python train.py --d_model=256 --balance_loss=0.00406 --balance_bias=false --optimizer="adamw" --steps=5628 --dataset="wikipedia_en"
Below are experts of layer 3 (counted from 0) of a mixture-of-experts language model. Rows are named router (the router's row for the expert), up (a neuron's input weights, with its number) and show model dimensions 0-255. Each number is 500 + 25 x the weight over its row's rms, rounded and kept within 0 to 999. Numbers have three digits each.
After each expert's rows: a language model's description of what the expert responds to. This comes from a sample of Wikipedia text that the model never trained on.

# expert 10
router:528485506501487501467493417513477530506522499529481514518483472496508505489523488502506505492481501482505475478491525491554522479489522517477492482518513523462463480498467503452495520496509460554541515480520517460473491506475486539483534509483496498508554542531491498472472460484508513478523486498508478554480555528536486518503487546516484500482512477501492489515514483535565483553469531518503502480514500514472538497474493471448485516509478509542469484500478505527484510472546513447474520546551486483501474496489512512527496508488540514505473505521522492492481535530508524461508509519503540470475443475508450499470531511490522460475515481498503527542507457485514448502497549498497513443484460497523503517503523531518511512509502540527484500525528501476471463494530541
up0:506500532513457493481478500509473486429469506509517527544538475496472523523527503522489498507527518514471474517501516493533510487505490468473503500496473494486487464472463508517471460520488556545511505493470524505471501512509486529493508512440501511515484479528502513483539502504493536495476482434505484504466495500525481495453450507493506530530475513507502483511455465450526534489482469483485466486481497491506513501507526529505480512563509508591490473530493521503483512492467516500503498496559535505522525467485490418460500496475476492472525475504538494495497475438492492476487449459492479471499483516499481520462522527481480503511507482492522488467485521486477540533506484526484495474497481479461514548524525498504495448480564517516537491513483519517528503494514513
up1:509455498532547525515463504529536560490483491494502503435494513504484494498478479484454482490507537525505547498531483536470468541483471505486518536523487489492540497471481540505478510481450525502506474530515510494519489484474536484523472505466485465477463493493501474506485526516513471484514485477476485519504519486536512479488532483500505531459485501529508499477478537494531508536491477490473529507470493539512482478489510494472501520494515511474534491460529440505502490481499529500503529487477492471497494490532464493499528509462455490492482507512443558468480485507488486478533534475474483448469524549473517507506462471490507541462507540504519485509571532472497472477488513543504465497514485469474462492460467485540467484474492472496527530456501546523517479517526480
up2:502507516496483478518494514513513482506510507480447529502520518499501493526491490523530475513548505533487493493496466503481508509562469497467496501476447517526515437492480479554475495483528498469506515501505505487519471493520523532560487524489475461518484453486516498499538510498521480496455485466496466471521521529487477478487512515523476514503469471482470505513513513541473504509557480500485496498450489489519502491498490550506491494490469533511518514521513487504507479577496514456505547514473537526528470499455509477490522538514498433495478477472469429520488508455483535497479468467508458465532511518509496509502481538494522509475479504491522505546460531518503558485500517491499511484504480536495516532498500470500484504520488508499584546475507517526517442470499513
up3:538462493480514513494486498545520515450551497478527531509453481476484511511467518437512497521522526533524528480521499509467518510516496510483489587472532472501517485491475492477505490492475499457460508487526482514547508451510555479514471481530501502501460488470491495493544504539497464473490458511522517501548510465499501503481523476465486480484501470517490490511519505482513427500498501485499492503499498535500523508513496516514530508498503491527543516495471512522511474532550474514492493497490496526474522483458475499509489492520436462471482532480502511469504489528475506524481534469465476525484585492498519451463503486489538516488519473512506518486525470547513480522495522539506460512486509492490518535510541519477516490473540499487489440517492539469496488483512541
up4:471500542522452468556461521524501475515491539473451484484535477505497498471496473528548512533526520553497460481491534479481522470509481526530494472512466511507514467490503495485511462514538491518476488466536507512529505484517481455547508457523484502514500502474478532523526532450486477479506480496529523452464494503496492423498524474516486513485514528483510476528496496514492469466480475463509537542479525443549484486513494515514451521501501493531485506503500487514504470517547483512508521474511525464485497477534487512475477482498519472507508498530494478535529488481532494484520512493496494506484515538511498521505498533529480556491455501498474522532467467479471564485501529471513451519476502494504485493543495470484475444512520460495507537493489543525523515524486497
The article a, forms of be and have, and number or quantity words before nouns, such as two, several, many, another.

# expert 15
router:539532507453516476477509497484518526468480534519542482514471497503515541478484501525490484468490505519504505488461517475529534508507501539466488451480514473499518507514497495476501497483536501466431503537505482500509497503463487503484468519504511461525446498504503495520517479452521487474509520492497506498497491495420494493500500492483473483530486526490565542519509446469456465503512519510482494514483524498455514480503473485452480507547459453520498485502490521525529515486484505499513486530550474523545515524489523533513476500512500463493487482514458502518496498478508482504545497529528506526513474476487473519531502511504487552440529516501514501505446523512511530540487516489529507461482523517554492519495542469511531511547502502449490570467485493544537509471518493
up2:514492565492485497507541483472487532506517528461491472543518528517502513452470505530497515530503530496484517479489482483499486490495490504491534498518504469507470474526530555523539511561507524535492488497510479540522518476500463522511539504544489488472529516529503547499503489541462503452478454533470508563499536505479486453504514487520492480501527541478471456512498476483522473509489471465506550498510476493514507505482517529462510496515518559478490519531493527511476545484529476485521466493479515464531473494484494470462513493475495521483508490503532521518497479483452451516521518493475521498466467499490513493443507496506497529519494517502510515503483465525510475512549498518487551476482499530468555484514489465511465501532543497495506490506464515449518531487527559
up3:526506487473496525511491490476501507544441486528482514455515454548453470507536460495552471505525487503484483502501524496502476544456515496495497521461474554518493537502494481461530504530463475546492525486488514516493469477493517507532523470446493500486488468467529497487510484452486486520495515550513499523514496520508484477456479532496514475451527483494533516526515474508486486528475546459509510502510470458501521495529488473499514483462490476500502487465485523525575491490519460502506516481497486445498501468483513529501476479527463487529518480529493502455480510518498514486510486515486483514519519515491440502531469487503538495492487525495468496498486489479500491544505502462537490449510550479475455465469460544535480490499507460511540507526521515499478538491460495
up4:533506513520478544508468480491489500473458511494445491438507513477501492501513492516502500522543454518551522530516499483481503513454485497521537521518499482513499483519481508482508490490523487503513483524533506487527490493472499514489471497484530481491466502506467501520462561490448499520470518488506505457513499519460496486526529523502456519475464485518507479471476507537515533508532462494514515512456494524559521512485493483508492510451461483455537499501519500503532495478549483447502459475504514526507509509493474509470506504530518506462467535472498500514545491516448532486542578484514485482474515471495459519446488529525464523474455466465527501472523489501484478488523473507501501526502545468496431566505511465493490461481503504469501507477484510511482503524507516
up5:528482514483474513472480467481532471489539506550495507509476462489548518454515495507553523529501487488462507497521481473507518489484508516478515505477491498493478487471493505510500488497490445519494503505501497491454501480501507485524538532496458550471533571494471496495522494486502511496509552552484506459488495484492520493565507513523526531522537564536482509481460502554559473512449470520498487494459509449480531530462519490528488474512528497490519465526536489475496481489497502527524458461479542505508518469536493491517505482508521505476515493488468535519482464489496487479530512506502494488492475516519489526484555506470458526459483554522501520528500504459497544510522505509502528515463459521522525505531508475516516503534466486547484486543526501463474497500491515
up6:480549527503468517484478509486497535483513457479524495505466498471481509518513522486520527522496520450515512466481511490522513485495514485489497536483509529480497456513476440494505512480482483474565483530516518541529495506490517513493514519462452497497488521563480516517472516509478501503537502447439456482505521485476497495544479559505507534514530489512527519446471526488506492503484481509535501475468482522505494466474501461487467506522498491559491509512545514499557454525474537466514508471538502522530515485479521515498514483477520463500478469478473447535500496522446433526509547516510507498510492482519482464480480513455499523530483503541500487518494470487466492469508528513513476500438465528507495512505509475505486493493523496482466493487526511470544466483504519
Later digits inside multi-digit numbers and ranges, such as 25–30 or 150; also the pronouns there and it as subjects.

# expert 2
router:517458547498491477501540534528511518511489505551566530526457464523445527445511499503544474509524471495514522488458493481505533500500528484517513475489517475498537463467493546489487514514512522515477504500457504541433464511504540505513493528505492515476545458493496477447465537513440497513526477490509444460497518484489551495517523514469506488500496524497475490514484534487457514468518514504487483504483532503528506526496510480484517458505489515508460473484516515525482504496467530509472454535506463513530503510494462502524513522523482480454550500488505510493509477498488475491514512468529528526517511538510476518521496502525468474528474536509504467502497515535521538477517485482487508521542478484483544484538512529504495497524507535513522502501506459484528525536452455
up1:486433475489512511521498516500496516493490523481465478479464512527476500519509473504492513488476509451555510496512505513500480490483469507502529526516513472467487494452471520470484502491513518517532541488477513505493467458535485525481498559516509538476524486498504523520490501518428503538485536460528551506537459526489512515496507499508477515447534528484518554515508507455490509536476480504549538540509480487537525484494481500491514515542500513480477481523527492512479488501530476517502469506533507548482537486490469530488556454487529503508491534523530501510476480492462469513530504512507543476487488506455507475501483516485506457498480494440511530485473552491521481513502525477480504485461508469468499491451529511536475500492531531521540522444478507530491486501516556
up2:515483532527477493504482496481516526468484488495483486481565500495500512505501504485511498558508541469491476472493510508458451504462559507507505489472503522502498480517497506526565493552478518537510507467502490531529481462504489550502497511491486530513528537494473506518521513481473551492516500480516539513517483480492486485554497489501473475508522531469536479501466485544529508514469502490522580499462487491529521557491495455479487539496485486478502517509536481524486430517509482479525534468499526520526503463469521535517525486537529475504506523538483498483521472488494509509521498481491429459440488476530461497492477494456512509469493485496497538530515517488474497542515498496553466468460503523482491492506510459492476459493494509493476497477498524543513511500509473
up3:498472481503512523506500452479495532458492485460466483506478507491529512506490500520472563522539500491522504487499503482464531513498511534513554498510476450548435476508498511537497493523495566547488538498515541507483470456476512517489503510520513505481497476543516522473491522483432514497511501524524501503513512513499511496504468498526522481551519528461506529499521474489502434545477528478489532513565443498509529551530522480483496491482547496485467488515513496521478537493511506510517478509525502506495481525447516490494535507477469516451455500510491538500484439520461525517534472449478492509492502451455496480481520497527479501495524520445516467479505481519486470496519494486518510502520498489475473469505489511517505464515487497477482509505444521499493535500516516
up4:537503517535445524490486492521552460436542533554487512466474545474506480509512499514538474483505490479531501521498483548490492491527536494510528521545521483505475478479528518510544519480498500543533532483474518495493521509491500479505539488526464475484493479456489531473518485477511502460506526527544498472486479511484495534504496476490495515485491517462522477552468480509546498464482515513467505480489472465545506498475503477467497510534529464479494490506498505496531525508486457478499506487500495513465502498532517519496530481474474508518501561514554525556497481506474497469479514506500451494501505502535445526486561532462477508491496517534530484479511504485491522594476497508495479517510505501502530499492501486476518536493498541541483484493484527492536537491537498
up5:555523513489491534456486456498513519508487465499494473484490506506486517458541511449444510511537539557495498515521511478523533480473490515470512500481495496500490508485493487505491480519453498505466492472488536488520465510513528470482474510509523509509527512489479506531517453481478498436510498475499509515480443468501518478498479534505535478501506509545549507502483477572537499527475486543466482489464510498518519556516513495494480516499469483498467493551471502474501502551508505478490550490496490510454532503479493518511514479501531516519489508460442479512472434505521488460504488503461472492499514517512462502455510445505509481458546481499522520554508481527519484514525558433491475483498484517531512506518504484509499501502509471493521534504490536506501530496521520
Biographical verbs and places: "went to", led, joined, attended, graduated; also the space before years or coordinates, and mid-name pieces.

# expert 0
router:546478492509453491520507512547515463468523557476493496535482536503490523503516492482461463501500508467516494541552504537523468463529502488486475503521480495536519504534490457546510521491509464496512467508505469520520523492501506544457537498493552537524469494504532517515481522528479512531522500526485487527489474515494477450513505513492516497519468475510472461511525508462553496476465476470463461525520445496520497524495554478528511500532535514485527529505540528529506497481505503510534492481568461469469510499515466537506520481500539517506543540485511468525485438535513519523488526502509511527464487506501477503470493466513474474505508524509492536470472516512500507480494465553488508526496485505493492472540485500522489521529511493523465485527502539458531505518478476
up1:468513506483523447487461477486482521500490516509538496511464517485500486483510505516507496490537485498478488517479489516501428510478486506496534511522528529499525486499492494489497472497531512497508515559448497515440509516503534525485549508527508490484517483505522469517489482500481570537526525494506530516478442471488459512518513550505530532539501504503571552482465501521516519486525538494524535520455460526510474526475521497493453570514518508478498512516505518479516486521470519524481517482492489497539526502505468515486492498524523477501527526501457516473486456510525498524511443488486478511550490474454531504504490460468505510479539517471525481485485485513496500483509483518495472470498568531529528512503521535487512498480495524488508507495456436513552489513477514
up2:486497504510460499495515486479527538494539497503491518487511507511496504485495504553487491503492494481538456508478552537481478505524485522495490508530527512509505501461478463494511450531485513492516559496503537528515504508539487478500506527525462506454518498490520431549518465485522520512496491523475493517513504472527438504535532494489475516492509471501536482495499478508562481516505493496497507535443521513497485543466484494498492499537518501489475475527507479523577497495516500450481510511566474532547492462519517484475498514484542500503514489488483488476519479510544515511483501445476493465524484541482475542455468527473500554521454480500518510534466502484481542505521493522537508493485492524476496503501524514446467508504513447489488548482487486530544469480480507
up3:494528542525465479486461507506491486481518540516524496482503524491511526473514477514475511511544543525457463522537549510459536489522495478478502497542444489460458504474505502509511504488495460443515524501496503473485487467537493497491533501505473528510512490463487474483519511462475433515509504512504481522490501522504520506524503551488478496514522484524549514470521499526518528482455515477514499511451511461479478468439460515510457509498489515561506511548492509533530469494506499467515507514501532502462532469506502483506535487543508495519534506500472489492485454495502517481513560517542529446530500478548491515514519526527505508460497497520474505500458508474495541501494518506508453536492458501501516525466518471499465499509503543522473529528516538503508535457497496
up4:494500480533522525518478486480464522497507439493479442522472522519505480477499512490546516507453510522504515480490547474493479495522524509502479481507479486450476511497554508497507498532509524493515507496439464505503513448495514498498552462558528516512508514503492518510481455514438518488510501487511548461502511487477505468519476553479517515500510504484506469505442471498483539494492524494490494530499501502479506522483485463541478497473465528489504484505550523517490536566529487475531491529517485538475519471460534554546518493504510500505484520455535520472544476522488525496468490478510473491529504496521464477506540503494545527538513485455514505489508501477486523482517488457487473498510496516480443458515550496494461499543532535466481471517501492484497499483499486
up5:479486531510482493522500499518462476511497517497517552513501553455519477529458494471530501549510536538499472484508512472459477504523507536532499524514479478510503506513523518528493510478477520488493489565490521492523506541518509551521474533503460503434517499465522530508503522515488505438485476462482489509517481511489514458541539442480508502487524508513480534450516506537485484494492464534466540517496516481484456502458478511483517481513479529519476492532528491491544490515542475510501497492514594500515501512495510519495526552490484510506468474526526530505522508530465492462513501479473487517473545525503469482448512498487471486524517517516514494517500535470511511458520543499488491520558510522496485472483482510455477500492478485512522540471472486512535514476508516
First one or two letters of a word split into pieces, often in taxon names or rare words, such as s(auropod), v(iscountship), p(ole).

# expert 8
router:451475523506487518517497509485472532510520519497526512539450546482527516532455486531529508555528501453448485482459461482476490521484484506478486512523484490463510488511518523522489531511502528535504534475525495529517527525502483512516488506493474453493483524517539462487487502496515487502503523509512542465498469463515483451460481466460449482573471506465495499509505477497493495513526489497485520502476522502454479495536475561529527519529470546478501485524492572480491534510496515476517552516490558484491496488516511481499512523545490487535515471472532511519476517490519504516474479469513491555524495528501526529482510500525504450486472517544482479507467504498487504485526501483544496483495465495535527495489461557490509493523468495487483515477470509504490484542470516
up1:508536557500477499512472468502514488485477514527502481489483506490506527514563495502481475517520546492409454471506520534507516531544517515502515496486491549466475491499521505510530514506553501514485475494490483561502424531502495535484526509503515510509492490493481510517550455503507473492485498468486523492458490474485531504488498484489498493496526523452487504497493483494486518534456485493490477494481471506491498507465486505489494439529479497566459521499501518495509496547536500467483549484518498488499518479492471482527460507522459496495517516489485496597493470465532483480482479514519527510510485461472514527466515526507513477530520530512475538499509472521472501535494437532474484499538528495474490504523493469504538503549511503499478485475458487488499519496520474
up2:511502497474516471496474519513496486513489527511502475462452542476519538477496468470519474500484481484542496529497485490453457479497459501502540519482460514509473505505482504532505463516527471495541471542484473477499484473531508564499500508492503488494484526517516492488548480519479498495478490431497501498544492506518457489499516567525516466483482520499497527453472497524548500458486540523462497515536475522537469549438487490472483509485477494546473482544523485481523508513504511515515510503499507495447479507477491537506547492534479507507520469482547511486507489487454495494477499446496481481533516505518479494507532474525519492533518491475475483527501534541537527454505513564486488501509529499517476520497540495492523448544498504493526536523526492511465520508513524
up3:486498484490495519553482474473514514507504488489518485490493487481509489483521484510489518527454505527509429474518483507510487474508469513519474481492486493511489448470475488494508508499490476525516488533528492493517479514526522511501497518499526532497522483465523477485506515457511507561499510506530504466464485519519503505506489539519525526531554496523524553505462467529474514513466529535578546460504498497528465494486543504535471533496477509487492538446524487489515468508483515526551539514521502513482519473496435549494521501449503486458494508493476531499524519512501470501488526492495468493493465536521483508503511493505505548505506429440476516499537523495506554537494482536508499426480542486503494501524512507497491462492492502464473493495517476517547465482465474
up4:499507570524496481488507506487490497528469510541486479482509528470510471466506490477543514444436464481513479529491470475469540518493525484504494491510494490504488547493496509519518487459504451494505487466493507478492466494499487535497523518495504518472514454504496487512484510481506493513565495502472515544441466525455541504541469511478489482468531491524513482464503511556481520470489516505515480480459501459535484500478521500516505474474529497520514501458481497464491465494498555483479499510553496480482507504539475517523492469521533500486501517488519522483536497551501502502545519482525499523465521491556457521499501472528459488503449502511534498498523483445491497516535477517490484560524550536481503499497484502513458458505501505499469497512456552502510534463498490
up5:494520488505492494502478502473524495462486507491552510495512493502491505476479524503473485532505493496539482441506483532452494562483511521470494536506522440505475497524464491465490473493439521519475458460470550494500491496494519510493510469513499463543534483526473508520496497519509494543504499531479495526498512469489478530516518478510533515525497491474473464481492493459489525541482489496491458504428502507530467496493531511486486547483463486474479546530483548538537509480503466467508496510532490506467535516472454507469513529487483450476482567530494474531540513488493454483493514498486520517501479458509509458463496497497515503470513482536502542485478512540505494529514522505568489504469463485477507506530532499484520505496529543484501521485472512486520515512479551
Periods, commas, closing parentheses and quotation marks ending clauses, plus the sentence-opening word after them, such as The, He, although.

# expert 11
router:455496523470472522500488522525520468466519491460505461497523456477462496459538519491476511518503524480498486518458520463502483494491537511501494516485493459515484504495514491457514464505525532503493539492532513511491460483486503495534528472536487499500488473504504512522505499486502506501501478526492530520526527484526482497508529533508542472491516557484544503494517517524523442517445523506487463473507506487490471459509512493550500529535512547482498537514465517468481451522543484477543516480528507466509500535452484528488506538471497527510518535532475478489504477536517533492496502472495550480507471506512511469535515500474521503535497480484469495500502447452462489525506481497472514487505456493453480455571489528512499478536484541522471452515474471451489486497489529
up2:526425487487498486488483454479476500483489477545485466444515503501483546488519476523486543492493494512541493499530551474544503516479520478489548508465498529471466470510501492467515552512482522497562504494450565505480514461472460485497562527463503498509494506523489490528473472510481499457523492506484514508534495526517461496517498482551491523502487501452472533545507501531522474540497498463485558506473546505470470510462467502485502495473523547549519499523527465463486518494514510445541506525557485499494491477497491529469493498511496520468488514508509534498505495516532498471484490505546490502488479451521493490494498523512516509487509482530480518490517477496527492492519470477511506530491450499504508519507539510530537512484496515535477497490529509504481524478513537
up3:488505528513481468500510452507503536519527500463476493471504470494533526474515532523538521507491508483523529439479593505544527508508510500486469537546499485494501512521489499489495449507512460537492491481490490508478520495494489519538534465516471483484510527535466474510470497485522500489538519480489529523483489496511538486505495494496460494543510483473489486490471446514497468522489501520509481497485535521533518527510519491522498503480506478511450519489498518498454494500510534508479502508520547470484499509484459487491479481481465524505477486518502513535479461491456495463525516505519522495477441529541474506498569466533513475508501481458499548539564520500510510530522496513509489486476452513491442507482489431518525515485494474497504498498454516549471532475546508
up4:505468506484446489488516502517464505508476518484454515464487518530460502474511473515490449514506522524544523494490502486546527512512512524459523528506503502484530491484521490457507479471516484501489488475544476524464475471480452495448522541453491490483491501456528486515467488474475471507541535496552515510519484506514541486468484503513480463546528501476498492483481457467494481442482487503530561525488498486510510495499554493501499557480512472439505509512492439464493545507497454506475532466522488496500498521481468504492557506487491491489461495528497475545493525466495506499449482508536493479483517512489460505496527501479529531459477485495470524492494449522482511519534528513514518487490527527493477507465515477518473486514525462528533540504538502499485525506494520
up5:499484510497455472512506519474486518525497476516536504561493487516493507510501502451506467494492508450478497452512455522519517549494498481499521491477484486489501464478482480505476507438470529515503511515509454514478471513491513532505521505416543513486495562514495506464481535500536553495535529467497534512513521496513441487484499484509435538490509488488503483511472539517466496481478513520479535497524481485502453486480448546474459497489533498519505495453521440490514504481466504465473482486509537503498516471490478493485510518454540489497510458467486476478481482450466480486514462517539510496529530493519504468515485494542478521491504493505511520525492485495538487506442450508521502474436510486527476486513518527480484491498533485488477465497511500499501488463490494
up6:490478514516476469481464541473504513451469484522505468485489495504502483483475509521525482505520535463490511456507557490502514505508519469496481480442496503496484467480468473489483505515471448476511439468527515511476471473456497488481507492538522505515461468529485459492545472476523506540520553421542461483500515465476454542495484506532497504483488506534499494513535466551500543544505559464508523488478418487493489516487504473525454503482468519486516505514511499497508486563497509492480512516518453539511506476477508518515495502555487502491473470525471462495527484555527480483469486481499504534501462492543509500485510506463516490508521494476489499536520493500481501503514492471478498533502487490494461475490543484493501513486499518522498506507497525535511501474468491
Prepositions, articles and auxiliaries inside running sentences, such as for, with, an, been, as, and word-initial pieces like con-, ex-, pro-.

# expert 7
router:544484496459510511492523494550489478462519529488508486521508472504488495526534529490522489458515447491495493549513502479499491518490496507493520520527488517510514459467468474487506478517454549480503486501528504498502509500519469493479476501457503485532479487463534502514546501513503489503494547501561535505497513452509512478496489516540511487520486470504502473501519522481472484505501495480515480524518506524477546526531514505470551514491518493523510503503503484434475524526477453522480468479514492507474536516546501513455478452541500504505498537455499497490508538496511509515474490501509520479499526495507495529542451499496470505448520519481549470430539478510514537478479530529543460536460500505487473570514563469546504490484480489506477468498524524449484495518484495
up1:504486504538483499474475523514543481509518489478493502491508495479452517486482478566517526502526498479532461521471514467495559523456527461495459534490475504481454502496508480511462519526461514541530543475466533506522487531516541468507484505460485481538538526498477559505517589465491501448494547503476517512460531471532475508515484535491520508511519509464477508496480500546499495508482475469505493502489525459509520499499494526466520464486478457475507487518514520532522558471480495481502518503537499476540494490500479525484520527507498442495460538472464491526522512525440505526481505489546482513503500491478532500528473515475504509479507512492507513509454514491483501557504488514469489488481492539496506490503483495501443471518487468508533497485486481491497465481498485
up2:561502503523485479448497517491480482485509514537493508504497477490489501503491472489514535528527490502543423520477494498462515471498517490490488494431471488525490517541510492490516451543509494498442494465469505476492511511496484472498537519500528487512490515534497553494465485505521532508503495450499538490484454539523505518500510474507516516526534495536523514500480504505512458518488463481479467500497527478522472533450431550487511483466525523501482497525555556516514480532501518518548493512507500533503486497476517532485505515454460458513479514508554524512524496535477532488477516465495459486522512503491476480542497480480467520505496534515493477518426497474491530484506496506517523516504442484480497490500525511501493496496511492542451512469495494525442510525514499
up3:515533510510529512483492516504504503479513519499513469526473491522538537489506503526462511544475508489507521464498490471522494476512534527496493527536504479491516508536533516520504550485474467550496463530470483457455507490507482492487477484522473442493493530506520493551493521493434500480467509474505481529504479522458564474516482495486487542473501510498510481517454503504488511510525507546564487551486473518488501490512509506455518555508470510467496528517482487526540440525528458476507522475468497461511502485500476486485507476489524516482504465535506514447498490500512504491520449481498471535463481489500498514469490547532491509513512475492504550500500513473498510511513497490498495481530513535529503474519521560476455438477488504449511511495470503510535489463456542
up4:497501490517497462474504509474514480463486475511520482485509533447504472526519483479427511501530491472525464498507500461492474477470507490489467538516490532523492445527550512501498491520492485529498481532504486490436520465487494565516477496474512477474524494485546515501538499491516491425522511511493468488521484539491498529515484486504480517476494507524516502517500466527479435525501493453500512509426511499525496492471485458528490470508505566528468481491511487469537534507495534486503538516501499550491475451467507511488473481522479471474469478456512498512528477468527484500471486524499483515478492496514441469435509494521486503462484459462488482478461522489509515536495481533513509517516519512477511484487502483500434480504535488507525503504509482486543504509511510
up5:507526521540474477543501489474465501486506510514507525479525476472505488470537530472479493506510521459515493487484535515519517512495496556468471521492520494501532437526507467462451452478501502513534512475513493483460495431515519505532507534482482550469473519499470481511521503516465509507519534504497469490510484509500480485481498527522515540488488482456499548478487480448484534524484458507514524527490523506541493491473491507480442546490487467502520504510506484479531443487513548481481487528548530497512500481515527488486484480517541515498433475518509475489549503480506473483523544534519483524481460505509492487490481488508532448511503503496515441506503529513492432512482557523526459480456479479485474521503497494481499482517514471541490494525474470500487510501523479
Short word pieces at the start or inside longer words, often scientific or academic terms, such as Bi(ology), Ge(ology), Str(ateg)ies.

# expert 12
router:494493462521496561551518500453480512518507527501483487479540512489505524506535510520526527471471459515532512551490524510477476547501532459516497499503484487510540493527523495488454522511506540477488496517525488450486529520473481501551470515512501499478507495496464509502522453544518530494502473514534490452487492497475497523498468506509472547492505483491517502504520525463520508490501506520470510490527479487477482503549513509488502508518515481485533522424540486504488528537466540496493462511504469538531512540515513464450462521531504451497498494514533510505465466512523496525458505519470487543502474493477498545463495505502473478492474512536502508446502456530477528468472501456490494478490498525558509471494460499482544481493509484452517507517473510532463539513509470
up55:515508540549513509492525514483479439506517488533528489500518507497538517505524522514475481506516510518482467490517468509501482510503512534490475477509526484500481518523493504514483491513554497493498488483480538514463494518516540519514473499502496507463490502533468497496515474478512500484505483486516518488494460524501446472575534492455512526513491491463497495509484517500513469530490500516479524475472539531522505516438529539526471495456539511488484481505548519524508477495539480502487478506527476487558476489503490501499470523434496477516499521485507502555489498494497495509499521491550518503511471492492477529432556507521423469481492517444485541531523493487481559516535477493527472476550497520452502505500488472500497542503483450481508552487473514527531541507467492
up56:508508477474484470500475476510541532455487488451476501510483535502497520500447495511479488520526472451485534493528479492497491459505490482489520512481532536501497501491447511508480483480508484499515514510502506509510463534547549531499477520498492489471526518484506490543544535549487489508481525518520465504452532495471504485507492523514473531483498477535521511518487500554544507528505482520529515528478527479509526515456463552467522516557485478510511534508503510471490491505528511534490529496506503460447464449500525440499496495493523480510510510483479481504470455485483500499461520490514486483489526447460531445494489501442524480525519484458526449535456493513505525504475478511501487506521528519507495506533502525536505498535554538482548503481510490562511491490513493
up57:510497517478499509471514481513521510508491450505531492536506504495533473467506464501488501473497527539483511497501454528512527518492496491543525504479539487538492512500482503506503529601493494488506523468508505501508479542518533466503472491526522515496523473542476508548465519503507476447494523515479514514513454532481515448552547457517517471493488510511475488479533503499519494495513454503481531507516498471560508489484513473509510497452509507507487516498509452511520481544546480493500501520479544436512536486491520463474479506465472537507451525470511491458510516530483508479546491477523491531492479507511482492448510472493478487503551472456539480495498522523508490508533513530528453527475458554492501502514484486474502471501498468496493535512504513498546542504466493
up58:495455503485492494512503536449444487482480521573507516476463470513470470487500515504519489536578509497512510515530518531478506511477499468493486478499487524505480502521512470442465519533504522498454512490504491516487527495522490512510467460499484488501491500491489501561501500490478523477504511543506518513466499491510478491497462528542494495514512499508521480514514478447489495482467498496554532540474495471451487533504483513499467538451532531523448478519455484499485443475502477503498481468498545499470529469514489542511506493548520483494511492522533520473525503474493524461516508523496479503508524501490514499531529516538461508474492434536501528515441509466518483491487512483552495480475487505482522486522504499490470465552548463480526468495502502514525549490498497
up59:541497502548479500457503492495483476487492501554508491521505505477492444459527530501545527488485476499504476512517482510536518513506529486500507461497474452522473469539497543496515516519510476539445489472491495513513532561494527514523490491509489535488471534518496507490457514484440498492505496521499525473465454528489505506564457493510463542538443528481521491465497487513510478480512497487486472501467540524535488520480500527504489461501534499505498487508537515517486484478511498447488487471539499514519466504529518518464493504457535484459507543486484509527529538490497480517526549451523487497503492470498457494522519450475468481504485529513456515497490498503472510518545450495560495496497468505482484532527532488495502522515508459480451527524493530498525481494518490
Line breaks after list items, table rows and == section headings ==, plus the and of after prepositions in prose.

# expert 1
router:497517484483477489499523524442474507532480501481517485482481527502480489513547496557500486506495506473525500482514497469516477457510486512492503550493514476480526507520518474497494485522502515503483479493528512494493468507493554511524493500460470478478491517493485487467479528525531471520513521505490489461527485495516509528546536479510515449481464472455519490532482513488479497524495512519555480548514528516475519514531510531501507505429531498528487483528517504488482504485537486502516516435452468484494470501512502502487500507534486451491535481543472505527459512500507519477486510513483489508466530527477474489544463510470489499507517534509436472521468519491495518506508526476533483501521455451503509478450478506554448528453488459470479545531479557513471502449497461
up1:460515543543493476530505523512496488483499493465532533484498471519495480474534506514512518547495533507522497504464514513545487508487532507523471472481513473475502493465518522524499535471499501514429496466507520470531467522494510490450457481490482433512471521510498530564512509528456489488513486483524518529527509468510469504471469511436526515522517479505466521480489504494484489497535477465502516514462531490525445521515508483482492486502479503505505569495487476491497488532484537485538505475497535544484508512474438557519480528497481526486449546509533468533524506500509530519524486488466577474489519491469526529501489479480525502483462499509486505506526500475511489484541494524451512464506465497486499499535520500463504503496504453527496477497507538482510506516509487
up2:509521480510482531517484499518469494490487521538513522501532474542488488493531502486493542491536513567489512527480479489537479486523519536486531547502519490487491482494493452530518502507522484488498499495488523527460506495490485542480481513498522511521525515508521547531483515449465558508496511452457521510499493528483497451485512512524503530544511534480497543450516517554494469514522511511455516546470550516526493449502492510503502512527495487483506531529497494497503526503493456476439470490507512556473537490488527524491517512504499512520522487488472439516479519538480495467553455523467458480511495501508484498455504492467499499455486488481536541514454476493509501536488501449535508482499528543490499575532463506505498487517527537491482492498509499508500483495528497
up3:506508514513496474481484501467482526511568470516519525512472547492529502481513536483537468500525500521453506541499436500524465467449518503510501522477498458506489513473500425506510473482541503485515502460496539493478466533495467526560531497525523490507502478466499490505510469496504525493487580516464467510490476484476511500514510548502472517540560514539502503471452473541544487493475487469488528491520526492499498492468493491524498494503502478470479562492544496532501502512499508516517551515496493546499507497519495498543488527518478503464490484458513521476483528494464494453482474486514494505514489515526465476488486525487447507500459501523502488495504468463502482503518461498515524457467489500538459507499497483486525530479506504507525455497484463467524485540514494
up4:479439487517474503504504499456481500486498503480475486438514505492496506411494511505484509472513538516539496487481563544489483494482528485557507497485497514504522523486482511498503519497496502551508546498473522484527495481535504497517499466477502510519502516489517527518518531525519517449490509517503492476490532494503509498525484484575532495493494541505480457538506486486465501482481503463515516512508519471510506542463488486493467514489504490474446484501483475494521483502487497483455454495527472464485504488511498516459511504519490531496475491520573464460511453501512489507466521502507485521474543499545505497520554523551477456482488505468517442476492496505476487535439477513528462519509537523465519499479505519522523483518547509472507486512531518511501561522517475
up5:515507528487477521506496497525525496517480477565573495493513532488502501463511461533525486480511479533533495498525509516479508503507497491467490509461508506464443476480501541513505498512511501507533516516456509529487450471487511527480527522495532513501517510517497470479521480494495527453472485479511509478458500532511524495511529478505490490479491516497502514550462501526500523510495551531477455490476499505515533523451476493524467489510511501526475458530506463471494492542499497541493517481494489569438523507461461489512551487473482536514492491527483485522469464464482536517484492501522486462536477498530551539439514463528519465513525480475512493511513462534531487519501508520468462490517510501524535497531483432517482491537507528530476548539507511515496497499510487
First token of titles, personal names and proper nouns after line breaks, colons, dashes or quotes, such as The, William, "Tenderfoot.